{"num_hidden_layers": 13, "hidden_size": 384, "n_experts": 32, "experts_per_token": 2, "d_expert": 416, "d_shared_expert": 384, "hidden_act": "gelu", "moe_layers": [0, 1, 2, 3, 4, 5, 6, 7, 8, 9, 10, 11, 12], "router_score": "softmax", "normalize_top_k": true, "routed_scale": 1.41, "balance_loss": 0.000375, "balance_bias": true, "router_z_loss": 0.001, "init_std_router": 0.0269, "lr_router": 0.00104, "vocab_size": 42095, "norm": "layernorm", "norm_eps": 1e-05, "tie_word_embeddings": false, "optimizer": "adamw", "learning_rate": 0.000985, "beta1": 0.9, "beta2": 0.98, "batch_tokens": 262144, "max_seq_len": 768, "train_tokens": 2231000000, "max_steps": 8511, "dataset": "wikipedia_en"}
Below are experts of layer 6 (counted from 0) of a mixture-of-experts language model. Rows are named router (the router's row for the expert), up (a neuron's input weights, with its number) and show model dimensions 96-191. Each number is 500 + 25 x the weight over its row's rms, rounded and kept within 0 to 999. Numbers have three digits each.
Before each expert's rows: "comes after" lists some tokens at least twice as common just before its tokens as in all text; "mostly gets" lists some tokens that are sent to it at least half of the time. This comes from a sample of Wikipedia text that the model never trained on. Tokens count by the router's weight.

# expert 19
comes after: "\n", "\n\n", "=", " '", " al", " as"
mostly gets: " | \"", " (S", " \"S", " \"B", "- H", "- \""
router:488455522511554522508480443507518534462525485483524517496514484480492520504503487459503479485485512501508493466523461449553496528523490484490515477522536521479511511534506472508529454520522498516506537483539486469483541459483482506549465522541484517524480499512536463467506471517517496492
up0:484447503514518514516518483482517493501510512499514485491462477472443512503520537495500502488512492515510529518498502502489518539480516484502512521482518493491525475509540473524508486496528514513487511531564539452558511469472495490568459520475470516522451497534450518486521533517486491504
up1:527503553487473492507496505533479516497491529507499506519511530504493544495489526531508530486514546500487485485495530542461496512465499521473533513536475596544537508550507490468475492530491482542497519442466511492502484469497486504472477530501493488475532509472500494521515493476516474463
up2:521560488510501502491499473504513543517503504524528524514510476462490501499484503511487505484495490496498523485515490507483499530471498488482501518527501513504505484482512490482504555506469522477544467490496501448573494522488455474482522507522484518491498501499497450469530498506454503516
up3:504484487464528481511504512501514507498467535509486480516430443503499497509495486518511447413494507515504538498509465478524516466481527478521522486468504486503515520470508507536511534507517518490525506505467510460515540475497485485453474499517471539523473524481505490523488522485488506467
up4:526499522515521517511505483493538520488522487483558544514523515522482515486501495491482504471492497526474494539530486501536477495519514480493507501520501546505504482511521488475523469499486522505527477494501501541507511480471501498478536480487505508493455474514481492502505518524512523514
up5:464510474501491502520514532486509521506508457547500484485463429515473542508499480523498528542496528478509521507522488492529534535525486472535487519462516476499490521524531526486494471499500485495479506514487496506512473508503515528528491483516490516495468479559512478495507554536545508520
up6:515484485503545508500500465479530451491511469495530549496528514485509517456524483464546482481454519506476496538512507473485472521487509470498531508492520503484500499494491506507497500521441490485522460494519525476511449466527478510525453495508534510544498493513506528491467487472501530521
up7:485502495512478474533488514504473500483509476453515489474531502492480524497531518498517498478532498471473545487495481497512461493530478510517504460496527486490516509471502473504505497515530530511529501498471518501496539497474501538493471452488488474499475502464472491495503482505522473479
up8:487501467488494509472486487484531502513491502490513479496511480471498496521513496500528503486487469540487480482524456497465472540458536519507521542514511501522493452467437536488475506491500528506526559472526518532529527526495532479464498490549492507479490462502487465459514457476473486485
up9:507489518492524532473519516511521500507520497526504536483522493538503515531467553540530523508503507522549514553481530487505520485477493500507503529540532516492510484542518503430514449481452497474515478510491509497536464437431479520526534479460530478522481496544498478460489482539503505507
up10:481480530497540472484493484527509533483526501471485492519512508501482544466523471497525473485496465493470509509510509487512473480501533500463505457485528529533542556551506486484461497505485447539529498480500474506494488501522466486504511478465499457459511503472509555485515473505517523476
up11:477520495507532507511487486506544528471454508500553460502507488503456503457482508519464500477445514523504525496535513467504494496456507534531505448484530489481498483531471442530494515490518499527508520513500485518448529482507458498486492464493514518469510504541516513537490462511538501464
up12:515501529499538487481552462489501514506490549451529494507509472515492514467495500441495479451465512478495482447468504516478519507542493498490509501495545507460452532528497481496499495491498471503525490503527463487466502508488503483543502510546504501486505487480536514496497539469511474466
up13:472484544480499532498530506514527505495523486503511483494528526523479572476523544507483525489469488516518516482490482471529495525499514495520507521494451479499495532523495473472528528504530523534512517492461518483490473520473470453512460520458517499497469507501492499456546456520521514496
up14:538494523497539500485542522474499531494460488513507543498495495501517498480515476515488491520502473516514498523521483482530480486502489516461474503518511461498518561521488499443506492520439514525444519470515474532538524491499493467509496489529485459512474501494503471504470558489510496479
up15:499538506494487508459522510516521499483497525513517523467543442486479516482539479453485495529462509541497493493516520474486460524524477457507516475493536534492541528507511513447495468503475502498524521542529482508550494493513512492567551495503503474515539440479501505535475570498525527510
up16:506489474491524505507498474505523456437483511472498480524476550438509548489507517494543498461489470527531519515480502493527454519539515495497498516510488498491520535508518483490518545523499530490533486487481519487509491486512463506537498507540495506474498492493509500450571498555495486483
up17:488499511496488475502543524507540481518508503477510470450515462488524491503479487500498499517499495502471515480492511478458501542455562530488528470512554498508546494448498480492501479516477529490505541473546477503538475505476530482484473518525504504474478483532462469471503528506534476498
up18:489477513479477525465525508511517471469494487508491555493503480506523497485472475444538522464505477514503508504523506476478518487543470484480525500488516448510517531519518507444490492477477518458473476479545493498533468492499523506517505478578474476436487496486540485515514489531515530532
up19:500536497514519512499504465456514478483516503467548494488516522499506529464561509486509476491461498498504531514469484488517486525495486509516541505492485478520462512501515456472506479487472507478480532497487505481485481517503474538548475528468513480508483502525535516509522521553483475484
up20:462518481476477473523512509485501480517459507481524510495483511471504516485496506546496487506512481475532506505476511444507499507510486503488481492465496543489521530494504489474492512532434491503485476473471445516494485511517527504480506519471521475502452484452547527461512527549467497519
up21:507463518521513491513511448518518491512503495508494483526513472494460538488492484535530524487472520508503503499524483469530503502489477481514515486501485529497511503541492501527528506490513455504523433540512481454487480462450491514539499522511523507530487445485498494500524497465538510463
up22:492510463504521528498540521554523541529474538518475510470504483488451531492539471482510497544475515529455518563525493490484473548454518494477477491518510492522524521499503482501509519544494518476534508457518485454513504471485481515467496476501518503508503499491475461502509482551485505516
up23:496521518496503475500517479405515473494496498510539496486507518484503485460473497527553546559511506521509552505518517486503473505554486472480504498475524543524547492483445539484450492515502485521514511458493502460538518500506527492510506515539472503499460472487514518480457511480515495462
up24:515477548513502529523529510495499526492484499482487511523474501525460503489486466472497488437529528505478507440523521518465500537522478428523506491520505447558510525525533484491544477545534507533493492466505497548530504496491488494545496449520518494494528499520529512541542541486467509484
up25:494526540486504453502510463460439499529476502535484479494499469486521551537522520563520514497502515501520501538551502459488507522534512486506478446542473527504475519505513508522496506543480517487520502476466482516555483467524515486481520489500538549510541473469479515497503512503501508497
up26:519482496498512539521522480463516502500472484439559522476484499457474520488520503534521519494535505512469514474506486459491486567547517444477501516470538471500520498525513483487524529503523518484495523484530443489493528466494493511524483504503521501454458495526513516481457522535525515493
up27:463502525471474458511512455540476511526476485492498474497503524485464517491516502545525540469477483549464534479498539459479520483486554497496500508528541533502518479489507482468470503572509486496493530508499538466482509491532483521501481512482531534539459487487487481515517504493503529500
up28:462533503493512527483526482474528542465481468492526489484562487490517481517537494520494475476509487480533476506506486405515487528534537525492467514483542484516494502537514485514501487513510474537521524507524511501498504454527444477513452460503499474478444510520533461485514458516503489492
up29:490513486520526531516536506452536518524500443518515518499497512488482518481509513534501501459460511520504489503546540527526503531458498508504514518497521481469476569529520471498507494511493515512495493493509467532511489505541501506490478471502491496503523467454481462544508501490502532480
up30:488482515501566475512473517456494455467510452524521575502516498481446479472526505442478492477505525497460492465521488494502492507493491504505491493498501575504507509477523508499506482490543497501508506506524472520528514530511489527545464524516512523560533519519530467495492514508531547516
up31:482492530490481444554470482512512502453502513485497490466508510524496464511499488508502471439490494507471528495463500473514513496477518505508491481495540514489507499519501501489488456520525499525507511487520473503471482479501579516526484475514523502532545496437504546493504501510490503490
up32:469488501513550484499519482470528493435508497483531517523477470486486527489508499506545519519516554529474468480481464492524483498552536505528549508551513491505546462491547528542494491499500496479513529503493474495499495498487498491520488509491517521519490513511509443510511524520479518472
up33:463516493524480519523540482515495520508546513465476496509503509477513541483503491479527471467519528510528481472463547471477495578531543461544507495509500495490516521482488501508477508555499476482526524494513504469497539472510496503500504441505508477514500493493476469475450499473504523476
up34:487496485499574536481498466490491487526498499519493506523473476496493516454509482488534440486484537511458475509551468500497533526491539487510485512533501506470554541499501527484509522518474531467512450456509529513530475495531505495501454480504474495493506476505508488493493514506531531479
up35:501552508515523479525499488519508487531462529505480534515485485456529465533514495520496456516461504498479532547512524462490465474515486469487493472502519520527519507500514484482499540496480513501540499507530467502534475500467525484479496446522547511517515473488520526521541481491519512489
up36:455504456531505495484522514474533483543501495497501539523511458492497482521519503510526507488497486519490523525496486504535518531461483465484546517543470498529486516536530509522446504514504479531507488495543460468487491492450513496494440519527500491504506490506509441522538512521533495505
up37:499541500479500461475478489489509545504470513530473505487490519459525490507495506527486474481514515501506521521506528524515504508447449502482512495515507497477505486498463478503465524525514538494519487504474482528512495532505520507482539494454507561509485470462508502507490486486535547489
up38:546515519528476526504539487497535477507470451500510535489462453443538536491536472519535526520470475492500510494465446529500545495537523440473503524511528527488479505492498517485490488511533536524517501518549469493482535523495493499552472490566517506472492456475462480496508500503504522514
up39:500546510484464508527540465521481482484501525501504523499497475513512517476521525480497515515470508487530515435499524494492508517541498457472500512525540483516501497502503485481491506501465461530515485496520517460523505517498506482479475488552495484509504501486544509515466527521510491476
up40:489493537474511500501462499516508520486473501479504529520498506512499518502557503496545492512484519472491487430472528511494512546504516505483528507532475476511500512479438474495489504496521494497463482526510517466477492497492520504500487509535494524458481471534480488481515469485506513501
up41:448471545506497446459532532477550532485508499503455508488515449506519544490504490517489501465527530500516529496517450465573502490478503529478507489485483508520474514538499491471489484474497491516495521488476478497525482451473549494504487508513515471529499497507497509511529517509502543484
up42:495512506491525510517515495466477517482476482456510503519475501452446541533530476529507521464493486493467511473500488479512446531512504508484520493470498507499538492490476466498469517509517499455531491518474504491534509484494474538473473501508507496478471489533490493481530569499576485485
up43:483518564489506486488528471468481512453457527490486505532481471505461519521493484502553501450461498503502489492509445527554479497520523485497502459496515516537535503494493484503457471470504467501544509489508522482564496527457528526447517510527510540498472496513506463499501496536518500472
up44:528518508494508474509480473503459473473483499524524494501517486472508483507459493499561478496455511527467492491504439481493519537497533450489498500499522488489462493516519501507511546513481514531489506442530507467492502500479478513508499503497487537508526511545500485436522499550523487494
up45:497493542493508478525506488482490501482486506511466554529505509467491514467510510501547514503493507486481522472522496483505496529514521465507524526514547453510498485518535500497472497502487511485473508462487494439499505457453491425505489536549537518536480502464516504537477498497563468473
up46:495484517498472460492523472486471552438517485506516537506516512459527533491549511510484463520495523482516505468509513490494520566504471501489497477494518486495511492476479471487465535500477480471530544495475487500549491486483493470511519496518574482536523491489488532473526493490527533508
up47:466482494480562505508498507527485515502484513460525484486496508494485563536517525493501500489448518469490488483521549496519479482469507503495495461492558455484516514505502442505511464500529508503534548467474500478488556487513548538445511487479509499543505498491505520486533493506470458501
up48:469517535497493482497499495475462527485535505507502482498539526485504557500525494451523468445487516486520523431493508503540502491540518504500526474510528535489523501516501503479459485515525498480508522466501465452463524510481492506501495481501508495483525513453530468494502454519509496479
up49:497496506500507520452500518571479478477477503513475523474509484516480519517489520540476490511522488516482494509488530512478467461478509465487512434533602527479484519524499488537512522527471507481506496476448514468502484497525497491471452496525483482478476491509502502512495497552493506430
up50:541476493483525527517521471530525484479500520443511498524519486438521499525531549541507506494480516510477506514517501515522517532502493501537532523477527469520469536483519504495508486479493474461528502508527496473506493469454504436496459458549537499520490478497538487515533502502539526497
up51:507498500493499498486502480505497532497488532477491562507552434528435502518525517487490473501377485510510498461516548525483476502472475511465476497548507499491526474521501486498520486466489510501520556525514488504579485489516505510495495503481524473468487512470530476490488485518495487488
up52:496506463498506509496527459492488501493498472538567527499495466489502504478495502520481470490513539481519468503565538531568459504468504504486504524523470489517487489525473486534544494494470475480513505526513489535547487515505490495550529497474530524538477494518514527484511482469516492441
up53:531476533483505491477487471520472500522480469541516514520493508528496587494473457506459523521497488521454504496563512501437498496545504513473541500516505464527487537524465477500489501508486457496509563477512516514527426487527504465493519510497503496519492519495520481509525507498504503504
up54:501474482505520500456526506492521497500502515482539521521513457502492516508527475505499480438442509491486487505511481498515529501498504464473558476477490488489545535508505500534501487473530476533491535492564499505511460490472507492483484527536489490516524467462526529500528481456552508480
up55:498465469509515496549542449460512516507481523503511478509507479502450518485482523495502480524470487486446475513518522518508483494554531535445532466514528478486521522520476479487488507512488452483529469471489505498491513499490465566495467486473471500490493500561487502469470488528502497455
up56:530534488463511506504500533503479524504458511489469517559498507460483483507533547526508553493459539515524488442501518473537487513496545547476539508504513468502478477519479490484513480496449526532521567445500465509496535466511479473458481505497542499490503524532509496451515509544513503491
up57:487525550519528488518513457524468497516489527474496561503486524507488526550485516529578454465516503498491472493469495502502496569516514534460523474501509501462483500546514488504500481496503482490541517416480465468519484499501471501518519516475513473485506488448503515516465496522479525504
up58:458456501514557531521521490512534488459493544469499469501533477515504487562473516532513472502454563534502495489529495519488509505477498466510507484489468450525483492485527530492505508494561537499498482455513539482492561540496505489523509487523518525520502468512578462507515498485495502490
up59:495526493498529496511463501469505532530499473514492534520506518501451530485510477519485475515498508533520495447481509507490477539446470530503503563494522540494497478531478513491490471515500492500532497523484498447531456483512468489482479518511521473439504465507513518488497525490549479486
up60:501494531469538519546499501539519508485489526509536527490514496488528525481509535574515470546555481532484505532538500496521465461487475491524484494516484477496511547521500484480531496486500497501508529535473500491545496486466535473533515521503491483467461452469510531478479459496497547480
up61:553484515492508521475503465515466551477507516492469457517465451506530494515507551459495522494493513512493508472503479502492489487496563533488498465499505566464467486486496516500461483521495477497472551459494471490469510483479515495516468456530504481488463538515514523483477485508520502485
up62:459493464496526488516517509493470479518517537507502501485515486487517529533476508477485487483476496505523497464515483500525496502500508501491522497513491499472466521492514534478514490490528500515492529456489493474501493508451458492529473485556524516509519493507504504452475502524458514493
up63:511533468501514465499551511517480473470486473449461487527534505474475512485529521521545466455449519469482500487510505462506486502489504494482506475482531515486482489494507479461499501504519479520559510455461481477486493509484479509472492451490516473517505513488499495524446493532497494491
up64:475495518484513488510492484472513496506500467495476554501512488478509537505503515537509489497501515500498499511508512486489497535476504510554518475486498498486509526562576473476488511507516505517512502488504451500541474481496484451488518507512518482534495504472498451524461479522477520451
up65:499527435502541522502537500465503511483526508439511497458473488505504487464497501522507525490471522513498502465563496512497498540470543518547508503502467477513523501562510495520529497532533502514455472499482507473535479520497498490473514467526525558541498527440526451500471479493525526463
up66:525467541490511483514474468482473530509510483471516507491438513503481499517472480484528470538481477504478508476501467508523466465545525482499497519515578498518565502502486477542472478490500510478530535518545526461530474477481534537477480485528502516516447487532485502470510530501534476505
up67:456510519490507431498526474490499477531489501486532513509497494514479500516497529526544494456496513573481499439500478485511500526524548504473519464542491471485480505488492482492463460496552464526527502497518489516481498479524485529447506474560522501469499469520519476493467447470455504496
up68:513485481472517504518508463453573506501507506491513481490528467490525516525536492489490533523489485512464507495500489486481512474515488406465511533521498535507497447504558502472521530506506535514518472509471474440520470499486497528526540510497490491514480459532500485504507503523497491497
up69:529502515477500546508510498464523474484531536488528508508502504518490532545479469512513492527478499516510494537469497479463489526518510488491501455522511449499512495484483476487475495498526500489527484454488472487460528508552490545470460488561523581509495474548524508479455507505507503540
up70:480504478479520512515475513447524537521544518524525529541484466486462511478511475516553466448517496525507497511558496488496531472475503526524538493516544483499470547530510507504491502511534493506543473473508445534498496492508473508511478502510493522477510470488496500521467461493518486491
up71:500526519498513496505489488503486478522476491489495485466503489467472441534497483506547494517506509532526521520550476482528518484522467458505508502512517523475481508537480493522500491508514508494503493488507519507513526531520508467484503486463508543489526516522470513490521469481506473481
up72:459498517492506556484524487454469509461532500499494528512495515480501507523530496502495495428497506487543500479506504466478477529519483527508491485511506500500511492516454425533493509506473550523492499486505469527507453534490459510529496510528493507481565509482502528519454486483527470505
up73:434534502477539485488493517490554448474532511522473498483499468479495475539459491482516463517500500495515521489477533498525453516472501541512470476501532530503498519494502509476510491539519504506497497455483475505463512477520481533508522501477517487476464485512471494521519479518455515507
up74:469486514515491537464471518481462504484570490459504525518469541492486512484541534498529478471437521486491498483491495500536523535528496505519505503494474512487481531522531510510515499489532480545504486509520453515477499544521503491546477512518486534451485510492525473494510431486533480540
up75:509517499495517461497527510510490486494455512476516537497462449511506502534503523501550478484507500530514483522497463500497545545468504481504527497458538471509534516511474514539461463497476498488492518513499494518522493455438507532466497480517475499491496458488504479532534476474513493508
up76:492494527479534478505518509505496506483530526469500516505501500481461501489481524530513534508462551475526509509486517530509411564451521529518512510552522511508503498478510494493516506470494509509464475499502478482497480499498472487495498505472496532555477493467550501484465487543513485511
up77:469525547474545496486481473461509519482535483501507457479525474454471493501517497478517458510455498498549525493476465439467537544494505519537504480526518507483540494496513502491495486511502515494515535543500511495473532502512508504490531492473505498509484483516536515473506498534505518509
up78:455447532507490475483513523498471538499497512490559528517519546503522504478475537470525513516515517491485453516469538524546510481515501493477507569525510500512474491471482525484479471497467478508479520526499501499494495480483515497478476516560503521532468505467454540456492481493515504469
up79:461486529489493490505493492485479526466520522498532488502480478493510526509521489536544478485454507487527525504529490529558513505536524519490502478523513479509509507501489482526481474488495508471499527547505505487539487524518510497519504479539551506499452480519515521473507515507509488518
up80:508495443509535506480492494467458553489501463489528501498508504524467497483529475518479478435476495522520488482520515506533480490503522482448547496519525484569507473476509495458489522499527498497563484503511494507473518521481477503509439496525534538519490518479521508533518435497506500489
up81:551483509516516517476520532481460477526544495493440559498443541520493493527496480439486482488509490548504486487536532493497496548461536466504496543557527510524476541529476511510489510518501501497485500545483483513473503487501517497526504459484482546498487497443485541497497483454504528477
up82:497477522505484533517504448488474513516491505468458518503457492483516519529535484521520492473491479460460508452460517486524515509509525496494507458516541492514563523484526446480514518486441509522488487486532528501490503432474469537451499464508517485537460522538516502532508528514487498509
up83:477509499487506493539528493497486518442539464522451544505528545502534485475497507488506492453533503512530484503500493524520505479503508522504491463551510529539527513452477486513515498505535506484512520479523479508493517448489438522486448495531505537478442464498478502487515488491531470495
up84:514530538515520506507513448476492496459501470540525557455529517489509480529481504522524450482480458551487513493500464458498515492530520461484478486500526561474524478498528536484500483490498512483521555507530454508438541436507490492538469482473476514539478488509492477479502450553478508494
up85:477471522489474513469527485486532550488486497510482502498477540483458505522512516462493518474434472460469467517501509519486488533472512516497533450553535470499552479514563549462487496530530499500538485492489502426505499457520505504468517507507496523542525531486479502484518540537507528517
up86:535502458507540446499500497508506496503544505498477514519482513453499524534569488546550485458480477506491492501541476457467488498490460488490505527495484525505506490478545521478537486486529475502539505536503480534506525498471466464489504513517545498483503454487491484477468508476511500484
up87:471542450495470514495521494500499520497507509487505530493480484536450533497514477487510505444498502493486514484473489542478444515512504485525541517513482513527489555539550496534466539516525498501521471520530504508494483543457517461528497522456527504528504509497467472485508457483493495471
up88:480498479517502506539506505487475525509487520469513504500515487491482521497520498498509489506461523481443525479470530513511515535504482503500554484539569478504496482477546463492547480517501512462556478483516512506491577500473489541533464546499502518520489501441503515490554485498511487476
up89:522512533504486522469494506514522482489550519485512570516508553491470513516508523494475471487523525532494524473527472478497487544510514470496496535516492505518506508506509492486509482484512511478482511510508488469498478548496529497535453490524520535548553489496501480493505483506479475499
up90:507482468503482527487520497523459525544493528493466540481532536517518507482526518524489469458475501511514552511468518529522506498496495506477518509520491472493495520512499486484490504471513495523481505463483482465500527495555531488492515504495538507515460486466512537475513466528540511470
up91:436464561452543520501531489484519491475495495491511537485514463521483479506517497465526524434509514542458483449499480493444471540506523497474477510476526487499510521508505460529509495516529504493494503498552497495497490477473489513541539515530493473514467512502488490509551508484526474492
up92:500549498511503476515524502533468517451431504490517473458478479453499499495530518517502480495547449509506495486505549495482497509493509560514521502514477500515519507475511540482479502530494465506483507466449450523499454510510498508457541430455541497494495493502533468490529507529487538488
up93:522509519477534517552517456465477496531500536446537521505516455502504511541475459522559482490501477498476528551448479471526471527479517474508507437551493503533596537479508479502506490463480507495497464519504511537520503424498518565494476511509497514484452483528452461497545511551532504493
up94:458501535507545551503491496462511487484503488516513499488523510482516519538507501529533456511504507482508538479523515475491491478495544459503507469489541499477498470509551556444519483525489502482550516489456462474478492477520457505497521479479478491489519497525487500496504500534520529506
up95:506546497475516516499503512478483502541506514489534497512511482502490534536475484505570486459494532503492512461470488492515519499513513509516526466509530553498504480520507489518511491502527491469497517450499512517486494510435485511519490521511521471489509447483524477438548473492488474463
up96:504494512500543525511515528515531502478495510507477571485522483468508534481522520478473499510516480493484487482530495476443450535441466500472497530530459537503554513529480508520503513548483553501483482471486491452490535498514449510548489512514506490465535486478477530489513510535473549523
up97:544518488493498507449552467504507511549484494501539505502527486504507500514503531474521545490478506515460492453524490481505534507524508480536521519496539487502515504464473513440454490519508486524481486453523510503515469501462505498486463555512504477499512484482478471498493500506489499494
up98:509480511501515504490526497522501540550534466480472478481489507472484522492525477498493515505505451553498500512504510490499461521522478469475512522440513514542519473533482503489539503516517527492496483493487492502504519487448485516464483512551524489503505495470498481511525470503493514482
up99:452510502472518521505498489482499497500506455491523457476537498520484534527536504536498482500472506531483520460516469462513497481506538485487493494524515538479521495487520503473522509479490472483488527500488439474495542527477483496521503517495524490497499465517471478462515455465496491491
up100:486510454497508532488509503513515515522480503520549488485535477463459516481507489476508478507478518536498522468517476499544518501549536494532493476478489467484502502515560519491490465451482507493505527549538503485508511492440532485554483491527455490546463437547544534522551513501544506498
up101:538540484485487478520526509537502455484505443457480492526503514476512469530493504513563504483488532521493522494477485475501472547495502514501490553498501492487484502495502482485502489542474543461537502455465509510493464499516489510526456488492554464519490471523518479435544485484509526500
up102:491497516484508538507503491504501505477526477470487465516432491493479532486526515515521447464498507509513491416477513482520491504490537489523509487515517530475486517500497456491520517511501482503515482469522472497480500493492512473536478449520495489510513457532527489487517490485505517548
up103:510533516504497557534520485493486538505483531470468486529455448474449513450524553524500488486457508525468496508454456500494498546501496499466477504490510527519510498490502465501511494497510504505542522509520532523500464516522500521483506454512480517463499484486533490511552501545529530529
up104:515475500501514509538522512472505479503539470476475498522479507434527526561499496432517486515512495510511516509501475532503524485506494487469506485503486499497493496495495521455494471501512478506477520470492544430511503437459480523515489521515491501498488529488507480508540517500524503500
up105:513526493492502531505516526498499466517476481510497496493513509521463482495503484481523515516475520530504497533487517491501521492468508540486521480517481525497514499498455482503466467505502481471523502529509486500480486505478507532526523535528508541474485517500466538493496481503487502490
up106:507513511518465448508510473505480515477476549472463529516517513446472494491530497517475503479481509509500478457482477506491508529474549510513522473535509500503478506454490477522465442538451520489518496502535551514536490472479491480483534468472514492499473501504528521478530547487489512502
up107:451531492475446483488522502491506515520545494469539514518513502506502498490508511486513519540514490495501472492519478496476510474502493477520514522554511501510470517502518479470447549518547494507461477475548495473521468508507506547533483513556530498487419476498497515491502482495500489485
up108:528502480504484488498530470514479498449481498527504552498527517500496538518526504477541470486482490462502524489495551479534530501530473513536494440507474491493480491533483512532528489497468453494524466525499469535492498494480507487517476504559520502521505505498464477481463457527495496509
up109:487529539484492493530559507530495540474459568517482507501491558476532538526493514483510503469573491494489483476479480489472483505498498518442514527494542496521485505451480501510471472487490500534504529468499507472511488482511481524503476500468465455522457521486431489455480514565506498492
up110:487546508513506508470462522505487489452496508545551497528528511499518482521556496497532440473485515498499461530526515469524506493499488503522493437495476485498497554508467485497478479493496504495471485495533498517508512516468451461555510529528472497491539483492532512508492444492504530484
up111:490528479511528515487488472496495504495492504469480450510481529487498545477503493548480476488514477510487524502529438499552510460500525486508509469495528483526497505462497504562497487507506519495572459510525492485498493438464502508526495511557499526526502483529501489514536504515508501492
up112:493515535487478521516504484492466532461535494505510469500513496442481467505528514530517499491496496493474555481478493492496494513495528507485496476514516480488502509535515484501505529518554514462469506521466477491548509509503505524524476548498488466514470502461496464527466439502550505479
up113:499527544461487505539515470505476486485490487454528529521518493503463503499526543481514525554516478489495501494515506473513500484517520490486485454496538483497549489484495471447499510550464490485517529527503514468542510487493503511457470488489478498505489506518591495451545457504556513500
up114:503496476488504520539528519491497454497535528477577495492538497496513526483529540493495497477527484489464514476497483491539460527535486485507504475499494508533488523499545518504489510517508518483520504497519486486514495507467439503513439475514523489543477484506504493483516531497493493486
up115:512524509480515468499509464480522508495489492533510543508501435505494489494523518514516440495464530498499546496478513527479495491521472491481543493465524502528549535506490482531517511501484464506502516475504481535518496521529482484524479453497482507464490513498517506492520480451513482508
up116:498511558497505509527512475499521490500503514522484476497494521474451515521542450541467496447488496542467505443502507460513509497463511497501496500550502522526524526482498465526505522494484523477500505496497493480501521513481481489478443474482472530497528491498470463493505440503517522496
up117:486515496509502496502506471483508497509461506480522538498465507487475497495521481505487502488485488545493489478537474495486482511515500544464550458498472477479519496524517506491505455499520462500520508491532478509501493536523464503531512505506529484495506494489538467504478519518521490482
up118:471485474478496518500481499469487545529524481468491501482491456511533510522462546526513467478457527514461546507509469498518478494523496494477487534486478486514536520483520512505463530492503487539489491505509456515516460521464483488485511497472520509514476521494527491498491456490498481482
up119:475479535518559538504480488449519491498498510485536549512499543499529551508509497449513505456528477511517545499509479501517491512528494421518492531516500481514494512530533480515479493478506567487513508505473511477499478489502505514501454554517514542509501496504555496505492480500462472513
up120:500488457505510484504509509517509562489552505486481512499528493522483535514529490482489485528490497519490486496467489503521463532518455482428517462515500481501528551544502502546494489497520494461529465488487481487471503424453505455527495519525501492518495470541482480502519534506471529516
up121:475495508483518516492482480477491526484487520460515511463495500459495467502478510498503511469463477547524535485530473455469512501505502476448472510517514515487490491495496474474472493533515541450459495518482487498460528478523446494503505513503513550483504515536532519502502507544546500497
up122:512505511508497523479505499515502498477478542492459564468523495508466521515544502510558500438510488541504529464511513548504474505473491444440529451537481466499506534530527487493521512503513494500521524499481481487515545522503488477514483516536497500480494474479491490515512492460507512469
up123:495493497504486495477498475515472483480502505507482528489480498525494491492500482536527564485446509517539491485477483496500528499518545531453518487513474472507482483476499486462501490514506475518478505465494445464510507497481500499478516467557510495485493500452507489514522506533514496534
up124:523495484492515529512489458480491488514474523475550509505520475493475548475521483530544475495460487503498538497487474468531542506523520497503501517509496541507546516502486453496490514467501546521492450476478522514481507506498525536506483520469543505474512507515514478491513505529496488510
up125:495455475501504473513532507463517508535464466487522467505554479492499491465523561503495506499467503478515483501485494464526494504510536490491504522559545500510530495493527477505473478498505502495500481502522553519515521534479467553503478471541490503506451476482513489476520520503513494447
up126:474503501503498501545493500514492524490518512518517458515493501475522560508520521488499551506443508492462521484418488486511489491546499497496547506472500477472513497522507484506504461481521497485532492473502473530460547494508508508560504544445516510522496471534513516513557498526541506504
up127:507473494501526527476516526481496483471540533505570542545517511462514481451524506526482482512523486509509507510545480487523488494484478477523498494477498498508499503559528494463509493502469526561476514475518484506474475511498526485505495461538476454539506444498560541492521506501524524540
up128:484485479490542556518514499518522508503475516482459500469538502467557500501515517500470484501499463506496487493510520482443447504468507510504497481532524520523526495465509525466500506558515488522472506494502456487511491476493525509536490488496523485475461506510453458506495450514517554487
up129:515502488493501522509543532500532527553537482502505515460532437477491491544522477452524504473479503517486493506540485517471538471511512467477556543515497449500483534500514535495468463508500512522513524480519491479504494488464538464508481494526507507463523478508518466505459546466510499501
up130:491481519503504498528494470514488475505457511465491508495476556475488506465489499510526513494477488535483475434494496501488483514533535479499489454500493504502517516510475468497501487553454491519506495508482517499512449524492515499446515463533515525498482515538452467493517464524508516489
up131:482574434493509494529476499504500510495467504568522475467517510491505509500497498527490445500466519514512478495531449538515488495508490489475512509488518536540508500462501559516461528509514510480515529473468504518506506500517530506492507469518491489483498492446553500482475491492496513507
up132:485550526486473504510554483462580492477526463541467477496489523482474503485511526538479480487521488513517480451499458510504482553508537492537445540500511531545527527476506494518482518544532520502554465460505499479485484525511455461520520517487545460496521492454465475477501527524500514495
up133:491506531465477498540534510517510549495456480523545497494489511503505527518472565487501516479475493511515493463500471495496498490545508452492531492517533489530496485454478508491499505504477500493522485492496512502540486491506450533501468513521523526493462486549532497515525470539503494476
up134:496539525495479496533518479507483505448479467509499484507502462478540538513557513511498464511542506511473446466517503490482514530487552469444532484459495479493468501492455497502479482482524514471527548496485493514512511459534488459514483463500528518503478497460506485506527504505507530492
up135:518540506508546490499505525485555510499520484504469500475447457489476525489531508472479489464527543516513509464528516482452511507492502494443501471516539487516536493496480512504492499540479525476513480494490474502498535488473519507511504483492496491503518485495463486507533558497504539536
up136:463454525510514470536520481485490503452498459440512472502536507484483523435518524497497463461483535481460526501452491471526510536518490460466492523503512513492503509492502475490479521514462510480469501469492528418469467494475467457546456511506511508504480487463528481512471537510505506505
up137:494509540510502540490503499502514482515502480579490496519520508498454494473537496501496491509475487488483497447506501499514485521473510508502511506525502541469545487472513470533484547500529477482531474493476510476485503552452522539489486468484491562490414490445514512516500473485498490487